{"n_layer": 17, "n_experts": 16, "experts_per_token": 2, "d_expert": 64, "d_shared_expert": 128, "balance_bias": false, "vocab_size": 6619, "norm_eps": 1e-06, "tie_embeddings": true, "optimizer": "muon_variant", "grad_clip": 2.0, "seq_len": 1024}
Below are experts of layer 13 (counted from 0) of a mixture-of-experts language model. Rows are named router (the router's row for the expert), up (a neuron's input weights, with its number) and show model dimensions 0-63. Each number is 128 + 32 x the weight over its row's rms, rounded and kept within 0 to 255. Numbers have three digits each.
After each expert's rows: a language model's description of what the expert responds to. This comes from a sample of Wikipedia text that the model never trained on.

# expert 13
router:121112064126117152125126151097168156126079119036114133181145098134128153096194131114152125126169149079121106179148187118116099039134139081152134116128105144151135118091080135132196136099114155
up0:139129086162114117133093184122171076104150153155134115145170081174159153193143105141147087108140098082130105147087137115112109063069125108102089145144109105111120185139073158063090122129131123
up1:132136110148118071182179117060182113151102077098097091174168126116129199052102148096153124121173109148091125188134123205145103136112110165173079132119145166126098079116095120130181143129118149
It responds to: Function words that begin phrases in running prose, such as at, to the, in the, on, by, For, The.

# expert 15
router:131128067147126135104135163108087087116110100168121146095159154113225135216124104108143085102138079165166104151175105138165120094105167124139106164147083109164081106107118132093067116109063155
up0:096111080092144114192097150128097128116159099152105143111110164115143132184168135156145173151167151139166070103116195137145106109128103134157107126123115078125102081108105082080144177129141200
up1:152157075148127162139155098109107152064114152120147136136197128131181097146103156138129145092155172091134152156110135113171118177136225101180084154116105115105130144112071155082044093164094109
It responds to: Common words and field labels starting infobox or list lines, like Province, Story by, Language, First downs, plus up, back, city, would.

# expert 2
router:139102152199114134145136134147108106183180112089138099142104114175135160186100093109077113206144162106129114081114130181140130171090156142120142130210122148085126087100146068117131115150131111
up0:166109150094099138081150156118184114161199162127163116121092140131148108148144172118070074130164123123112167047180176117074131148082145125144137076163140099084101121122122188089072079147188145
up1:123088111119090099146108078137138139152116143132105115168098129164132054156126176147087135139141089142111111090046153148106131163110133163171107146151099114106120103085137124159107107154121216
It responds to: First pieces of ordinary lowercase words, often Latinate prefixes or verb stems after to/and/was, e.g. comp(ression), inter-p(reted), expl(oit), re, dis.

# expert 0
router:121136170167136116179122156155118134153119081151149136129109105161153117119102132109116161156147122145107128088117100149102135174108113140128127143127124134130182167109131100132138131132158131
up0:191110157122110148097172135119113205137062111163125114153121154095135151158073130099134136093167160129119059078197095142153081139110142170160134109150146185069135176159104168097162114109146114
up1:096106169133129124134079129056098159088139152159136124125131142131128143104197134119137131146138115147149173161068142147169123117155097117125040150076084129104187134148227142132148129130125177
It responds to: Single capital or lowercase letters opening a word, mostly foreign personal and place names in lists and tables, e.g. L(iakhovich), J(ahnu), S(atish).

# expert 14
router:157154183127151131079101160142141104066174088124093169158131117163140138218111120154082146197151181093189131170127147091156152142162163135117089151139097125119116106064126120137095122132151096
up0:140133148103086148139113099154088206116194059115061115138143124140093155099126191096142149165095134115175111137122171062069154108135100148166101157116127106101046130110110091094154087131164125
up1:191129128142154131108086105071148193124153151125034149059112045126165146102168224056120162192120153136175077103161171075101139071112142092157131122124145133153140134137169115139107138127146119
It responds to: Middle syllables of proper names after an initial capital piece, e.g. Whit(ney), Car(n)ahan, Pr(inc)eton, T(es)la, Bar, Mor.

# expert 6
router:112115172139062181143153122175093117181207101150143116118095144126126162087115117136108164098109171136088146175091150109143121097141152098134192116123116147138199129180095075154085091148124110
up0:162137113109128137088166149204136141146107161073114090098107090080121102108166163125142221118153106158148136187149173122123138123133162134135113112122106098137159082116090139125106133138085097
up1:148154099149141127102108121116183132107175123142147105145207149141083108114132124129100163131158092150102171147092132140163110081104049104169145161095128075187145156175087110110099132093129053
It responds to: Capital letters or f after line breaks, headings, table pipes or "a", opening names and words, e.g. ===F(inal), a f(ifth), | M(ack).

# expert 10
router:152099097086106075064156119079186137111099211101121099155111147086112063138112166208099120086115139147121151138145146106093089125134079128116152073133117105085103189111158156088075125127104180
up0:121085134145131124119239112147100145184122082142165184109119104136124130151082109091069125081105187183169073153117097141107129156125089110160096106151146117096156106084125129094124084124126139
up1:126187069200131144132120158105153101184158136154146124106170158107140049128090119143134131102140085154131161135120158087097117153111097192153091079174123163158109107093072055146137092101132196
It responds to: Final word pieces and clause verbs in running prose, e.g. ann(ually), ten(ure), polic(y), plus was, were, is, ", but".

# expert 7
router:150152140052130150098128128060176159123122181120128128104126104127079101121120139137107109151099155174095150069176152178150112141144134158146148204068162137172065115152136160096122154125186090
up0:132129106144175133094120154117119133102100177118139189151119111147107099170135125117111097144189119141153167086169096164166150191155161168075137104086192199131137063143161043132112169114151123
up1:124086194107037140065112140064151101163128150096085200137168052140142144132092195155182150182136086123142157090134154126179116078068168103163102140137106112105164155194163142070132141115135145
It responds to: Table pipes, separator rows, closing parentheses and == heading markers that end cells, infobox lines or section titles.

# expert 5
router:114106148148175113180107106166156099132158119159167109111148149103134098122165100160117190076058066070147147113103086141166147136148113132123153050156146106109137097097102096171146091172206152
up0:108121079073111142119162159145086091142154102127063148150130090185095116166165108159167158118145090096189157136148122114130080126129116126096088099127140121177124089059135104134078076126160165
up1:125166094067084081106068131151177150112151121168099190159105142155150176110184167089129110102173153082109137176108156113118112099139126099133146113182137089196105122133089121132180072188083178
It responds to: Byte pieces of Thai, Greek, Arabic, Chinese or Tibetan script, plus LaTeX math, underscores, backslashes and capital letters in codes.

# expert 12
router:118128132123180116124070074088102120110095108151118117137158150134108146036089113132134093084114107139130153116154180163146094137175144137131092072145105087098090162198155178135155124087144136
up0:094128187159151090185122118108167122174133112057159125157116145130118124124182099142104108103169098145170144197207132134179121098104142105135100078128091149091114120201132165106125084111165104
up1:087133126087115084139155192076137154095126133074156082111075182143143111127142135133102109082130146101142155181113075156166107137117133094132156091098144103139147185194160158174165183115112169
It responds to: Country codes, positions, digits and name or Latin endings in sports tables, species lists and citations, e.g. ARG, ESP, | MF, (1)999.

# expert 8
router:096132096111133084099151067076130182094076110107104176166199083133115138071146146152117136138161128151118112146140076107056103171147072148054135101118143124099140098094124164085119126126116111
up0:100219202116106124164138110117126102107142081149136111124105099118100180163153089134202065088176104126109149150152129136116146107141151125096124133120102159107050113111072112067122135113104136
up1:139162086168151095121175141132100179162102172195112119140141063115176176154173115073095104139195144172116157139151156122077152153117156132135108135113112123117124074090119074148134126104129122
It responds to: Possessive pronouns, and, 's, the, and clause links like ", which" in biographical prose, e.g. His research, had his, achieved great.

# expert 1
router:102197071124090135050105172118114123113140120157125138097111192103121148255170106111095081125127105090110115076107143122175162143130098147140115147137145144083082105154123170100146175115134149
up0:168142159152142201100095096105124178129157131085087141130208150135065140164121108115065132139103107097092099186106108095167161185145130144139092129192096095074151164129071144144120116101073145
up1:100075139141117127119088131162177166153121141139068133161134093170087157143140093122114120112128158117183154114064133110115122096124137142187065121089125102115048098066103163141059157124198146
It responds to: Pieces inside Latinate words, often verb stems before suffixes like -ing/-ation: form, oper, act, adv-anc-ement, compet-itors, viol-ating.